config = dict(
    n_layer=11,
    d_model=224,
    d_expert=112,
    d_shared_expert=0,
    moe_layers=[1, 2, 3, 4, 5, 6, 7, 8, 9, 10],
    router_score='sigmoid',
    balance_bias=True,
    init_std_router=0.0256,
    tie_embeddings='early',
    optimizer='soap_variant',
    grad_clip=2.0,
    batch_tokens=[131072, 262144, 524288, 1048576],
    seq_len=1024,
    dataset='wikipedia_en',
)
Below are experts of layer 3 (counted from 0) of a mixture-of-experts language model. Rows are named up (a neuron's input weights, with its number) and show model dimensions 0-223. Each number is 128 + 32 x the weight over its row's rms, rounded and kept within 0 to 255. Numbers have three digits each.
Before each expert's rows: "mostly gets" lists some tokens that are sent to it at least half of the time. This comes from a sample of Wikipedia text that the model never trained on.

# expert 110
mostly gets: "zona", "obal", "estic", "ropolitan", "atin", "uc"
up0:115145131097149135136127090109123156121128177158130123131110132110110085123065149092105150108115158087150164144116037178133151093108096115114141133052122178104075146155063151135166174163176141130109128144147119149194140134105204153125140168074150171177122174093132150124078073101113151131114130093208094185107120116171148124170104153162130151151088150124166116147129181114150152114066173119135143099089153110127132103051123162150145118121111197104121123130105073124172116154156105092120144171128160106167109144103214121118141115120090124144134137185112127104109066105136162172144211185106082148197130152135136107126203118101113069137148099096152152130100116072153048113121
up1:086147155077181139110061130174154125102090180123137049132141132128118142102083165157188120141131154128064141162179150168128113120141143134103065145183149138095063185164120113048135090176161074128098105128112174108106099142101122140145071130104138106126110148195136178130179100114174141109136140142199101160142112185138186129096120122079189121069203133134173099107085145103130152155126145153167135153135117171219154178114129092098155138158159099145160162145150163151076159137129139160155123121198126141104125074116202123122129120096068108139100092071163124172086124136138154129119147157149141116153118200090161143144142143118116107118111088167117179119140120111155136117086
up2:122146117037143145135123039094117098114125126080165124167047071161134154177125106139065164135111117147066076170123127170135115070103162142107184188120131109101126147133180212133153167095137137156125106159103091150124151111188140118140111167118154153144074106112107197094167150139145115121145155088181090137108118105153165176100152112136091143131095116134118116107154143142136154121106111113113151111073124111126213075070113138102157153152128176115126161164130184111089099147190094126210150154130205140139124128112163151152071157080112143177155102112209141082142141145096130142099079152133134142090089148130137103147106072099173136131151162083159129119134166090153143145164

# expert 11
mostly gets: " la", " almost", " $", " nearly", "ortun", " too"
up10:169158170096095134141142177133116145116140183103142141117122090165052100127101185163123094149114105072141100111115071175086135121101116114087155121120104078089117183165163091164155119148142105108123152124100155071127096134135120111114084148120155097087145155152157178076126141140157149125126144072130125144192081153136109128065045127174158064123174152112094088148155127118105152117086090131149148101095115147124106106068073148077112125186090207057133137137126114163108096143085176136122145197149168102093099140173135119180146094179163173136051105153125090134153133091090198159168150131105124114124129124140161133098179159162117084119161155133146163174154123107068160090079
up11:129150183104207152121089106148095100106173142132157136075123189092099154133136151119108151138113137162140135107112112149094161173108145133138118161170158147111167095129071128118157171172144151150104158202127136100152190120166130134077114202165120171104190121125129119150160132108075151134049075108155130116114116113201138134103164112092094149118112180099093118159141111116151072117125094109071131141099144042114136108116149114102114103111139201124128109103130136092166122130077114124115128126113145106170142143051134121172151173100108137123117162147137094103117089162124202090148217125082068128190114096109114099043123187152141101098135200113108131143154128046169163106132
up12:090175097118148075099111124181141189116160140138143106144111098090122080104118130134073183120108141114142112132130124092132131101083134165150110131125227218141094159107155120095072116162132150134050126116155086179092080148161172067141109173127142118203071149077131167143158069145147141147189107072153118138171128180129128105161116111153124124110154132103150113142138065131204144107130141101134082197124163111188180074144119127178123149156087132153160114186175128114132089104088082105133136178108174167085135141120156087097066106099079114148151118136179129069100152155095095142113126101189122098104129084143085146154095138149161116135098166137135127108150166086131147127110

# expert 33
mostly gets: "if", "iff", " &", "isc", "inn", " and"
up1:148142129147205128102139172143118147113134104052088165153191171122135189161212158078117138137097208208190131126127089133140153119118164140137128121121078175121128063135142123089153106100108158105100092135106123118133092122090089120090134142123133084179118140127130133129051119148099113183227145157188127117172146139083112160131124128130154074094122143102107118149109143115144134131168151103165115136080135226135138114164134169086139090120055159138117115175204065169105090144077093104095118155132133159088132133156164132147076108109105134172087160119147169156101101136104131150137135104108079180099115079195157113111114164184108111121103119135154096100138137158143097105153
up2:131147158106126103077143115125114122104092148104125127141191234134142145135126138133150155152120141164220105168148099118145177100091129116113103150161096132109145094140135091198141166147151150148159141086132143129090178204148144079089136135166086179114255177122096156112142111165162122051149145122120111153095151145100149165134095081095127087110086138160105082148129068130105108126067122108172093122103143131119127078127123146115143187158149158149105167082160118125157074175148150175148125110140129108156117149127081138134140126078112088158148132167094134080125093136130136183094157207111148110125121154116125124124122144113114174130151171148100129086069154129013135133105
up3:112144141113167092149117179125176141103127108159083167128108174120152109128143114131127118110132127165114102202105064139049125171177145156091106142138122133103117148159115152153142140107144139068177091123075150149155119066117162146111108111114171123127099181126130185093135100089114175077126113129125078175095081124161137089073182092128157130129095146109179133131108150170153151134155128161144182154123126134143136074119063099131104108095163154107140065132100116119089120151121188127101150156153150132121184141106169210108116096088053168174123151148246158096112096056156150161117129140127182136053132058151195094098145099148143081113082114148153162097104132124152132095134

# expert 80
mostly gets: "ure", "act", "ict", " century", "vent", " fact"
up0:162090162155139141043121086068113057141060115115094138095112130116117120184086086101125150130199070135086100191116151138113130124185152109108118148155161142084067096124182144111061066114130157133146121164071109102149159128118119111102133098137094127137174066137085122104124137133152104085144110152124143105142161104123161164146210129100202142164121115142114153100137159180176106110133146114146109130163135185095063156099137121104102132086203111060165137116107092201098098106094152090089158138127146142104117118123156132114203113136076114194101121141149144128112119133148141155097130197139122171098096134101117112153135054081118175117046126126174130120110175129136114108125
up1:132111143144143090145126102132136111126136134122137061134167112092185169155119131140120148092054107059117173125194123158114129120086098136127116088079137168128040129110057119116093074115208130127106087141156148157187111163120102152117132176137143122125131170100160136101127130129139137143173090135142088135116113105153152143099118100124070160086186045108158153116190113150092107146138178091153160064123154130177174128189150122119105135133184097167104113073097112103101158092085090103144077088089116117163138094114167148098163127142120181187152080136109115115148118167171117137232143174091118147166136136185179137105157110193123113062144127153165148110147150122118080177127
up2:123179128124190179114134130130191151097137143129124191151152147108080070080158152111130146145098106208124126058090111132161150109063114092116119196139071084089154117120125126063100119129123163095130139074086111142116169143088163099130074129112151147099169111061097150166132112070150105110092116084084102111159120087129106171073129122114169144075111121151121101199105164158165067089075113170111100122130148092080173101142080123101130109145117168165163105109125138183098133127083126130119091153082144107145149168060172116141113164157176158183164127117112125140168110115140184174146117145126141063134144164132087132135137160127102149128169097088196174066141146098102126086096

# expert 99
mostly gets: "ment", "ement", "ments", "agement", "ities", "down"
up0:121168161080114110078112084131114129112129130075104143149045147173151106082129151104137130125073123110158174126076107108159148068138092129071122101143127131103113183135141125110116117107159129146104127163162141148139058090155143137000082158129121121161144114114111143176129208130192091151111194106161125052116136065134124159102088143108093176122163076173138108136137105111142137121179102109134124123095141101146081156162110142116128057120070172124158203097166163133157097155157094065126181136140095126169170179127142116086102120131176119126094084147199087109142157142098110127146131138140143157152097180108167094135132114143127150078109145080122153086129153065136100100074
up1:090057155166138081143108139141154154116139147146190128111131172133088078124127175139086129157085162176113134197099113098155141112143174120159146126107114122082179171168088101093120157109133180093091126151065144121139206179197162152110072076164084184114135154102126112106188115100139144120105135117151092170077066095097189107140136067197179130119162164167159133131165120174094128130126104122155151168116134071146069155142172115078095112107102126143186123154115139098155116116155112115105071102118114075116133118106074138122191113136096110098147112119188186144133101114113132125086140099098141144038172156133149091083134089153103084077104108161120116142099148147112163129098
up2:112103136117138154099061134079110084116107116114085124118058192101136083116171102149132062118138095134152176101165129143106132157159122124103088164099145189076137117138172139136138118126124125169146117136085099074091144167173109128146087074122148144098205192130164079107183125142098151074111161164133186142148133115137091136131113087131138119128170101175095142145136141114178099081134140164153140153145067117170141137130089109095135170149107112145150141102092128135085151106128145113095213199139118134110122108169104144110115123148069145115196144063120076164118115118178128095073129070184153142096113064124095173250130153132135095094117081152151148126129187103089160097133

# expert 42
mostly gets: "RA", "OR", "FC", "FA", "ER", "SA"
up2:113100121150157129142155089144165149127153099089139080143171125113114126141184149100109091111073128104171133108162180129124121099140125136116118123155153107128107153029088155122136173081106105139107091171132131100113159183100145161138120153103144145093133152152155171178146147078115162129185136102170024162147150091138117129119081107080128093147118132135065114094095110141124140115082153076097169128110118119108027121112116135091136140130143171129109082128132106175160091197152127069168096179115151153107113102214137173090144136097171197091112061113152141094118098112093141182144204174081093128121134109177181130083171161147078116133132158160107085120190131162133101099168
up3:150095145139073083092203150171126129102107164076156126126109104099126104183047147137110101088096113138135091133128130141145128101099171192126114107147174164120051179078169135136147151147149121150143153134163147154091143119160090135112105104135089160098119087135151109144115167161136143140092131105107112102118102081149114132158084125149051127115133137107100136159152109097120127135123113232186154152105238162133018142075140160128114171163151127102136131154103097122122153128158163082132123201076132124122071131131094123136149136137123079157106196170114072164141102134136081091047108110101108081188102118201123124151163092090107165121149148115130104141095132143142152150169
up4:116159112065108085090117146151095119099197127146174144121100130080159094125134081099176126135092160169217143159078060172121121133076109116158139191136136117140127147129145129139093094109149157165143101160147142167127189126096108114145138156151136160156222181091110094123140149121157111131121117099163112125071143144121146108151152138146122166170117179186059140136103117126159097151098093139105150173134113082127177152094102212138142105134131182081085048104151165121159128099118153146133207091089108136130126147052088121118147085150074081114147147116169208126126151100143118139056135101187113096164157089142107137107141154106109066124131167135112161088187141120126155117159

# expert 60
mostly gets: "He", "Ch", "St", "Al", "An", "Ar"
up13:162139151102141106102082163162133115085092128072147163158107144109161068094203135154134060109077147181114172108075127126112144123111106097129147130104151125031136089140165138158139108101144122144110134140201057152141075080121145118189104125080140144099139154143105161099117151120117176150196166144167097150148095055172158110117039120161156142149122038109161190154122114129174139125164126111214130093128125154219152097123131162105119179148109147099164156174150120148153113106143114085146144135132166112122149088138124121129070103143118142121155111118102130151214061120113122144105109158168152124106115103134082129158131065155167147143159078133107122150176119139150166097102
up14:123092132153089098131156169098138105093156111105129165126071101154084131144046141080073142093115158111100124131128141125094140117137137129128130126127167148148135164168171149091135112139171138147114110203121104139174094142150136164136129139134127146182140182171108106149165146165084136061148113108126139139069148133107158129177187193119120193115175158118076147135145224065075166177154112101133071128151150088174092129128106123118162174085144129081153133110068146139174158150159122204076154121142164153100122181063150157117188118100102084077098144068195168110101111122145175077122128071146104135205127088148156101093178131123149144119124116132177112137142114121144102117183
up15:115134176082162170079144117074161149107146133181114114080181090153145116126120126138140072144128118095115106167100114132118146140100143119061110057163120130073059187121102134113118112108156137121129194053141119102147153151154110109065126175112108125101166107142152113129119222076140141139096121160139087101082117167130129172094093118072119064128101113125187122124159148160110123091127045129117106100083101186140096153130134145136118145118152136062113123107173135088098144116171165131131126209155142138091066106108114121031091117138085167130131087141100110147180093116115127112112161148105183158158130130106165073173174171121124086115148124114096199102083146137147145104058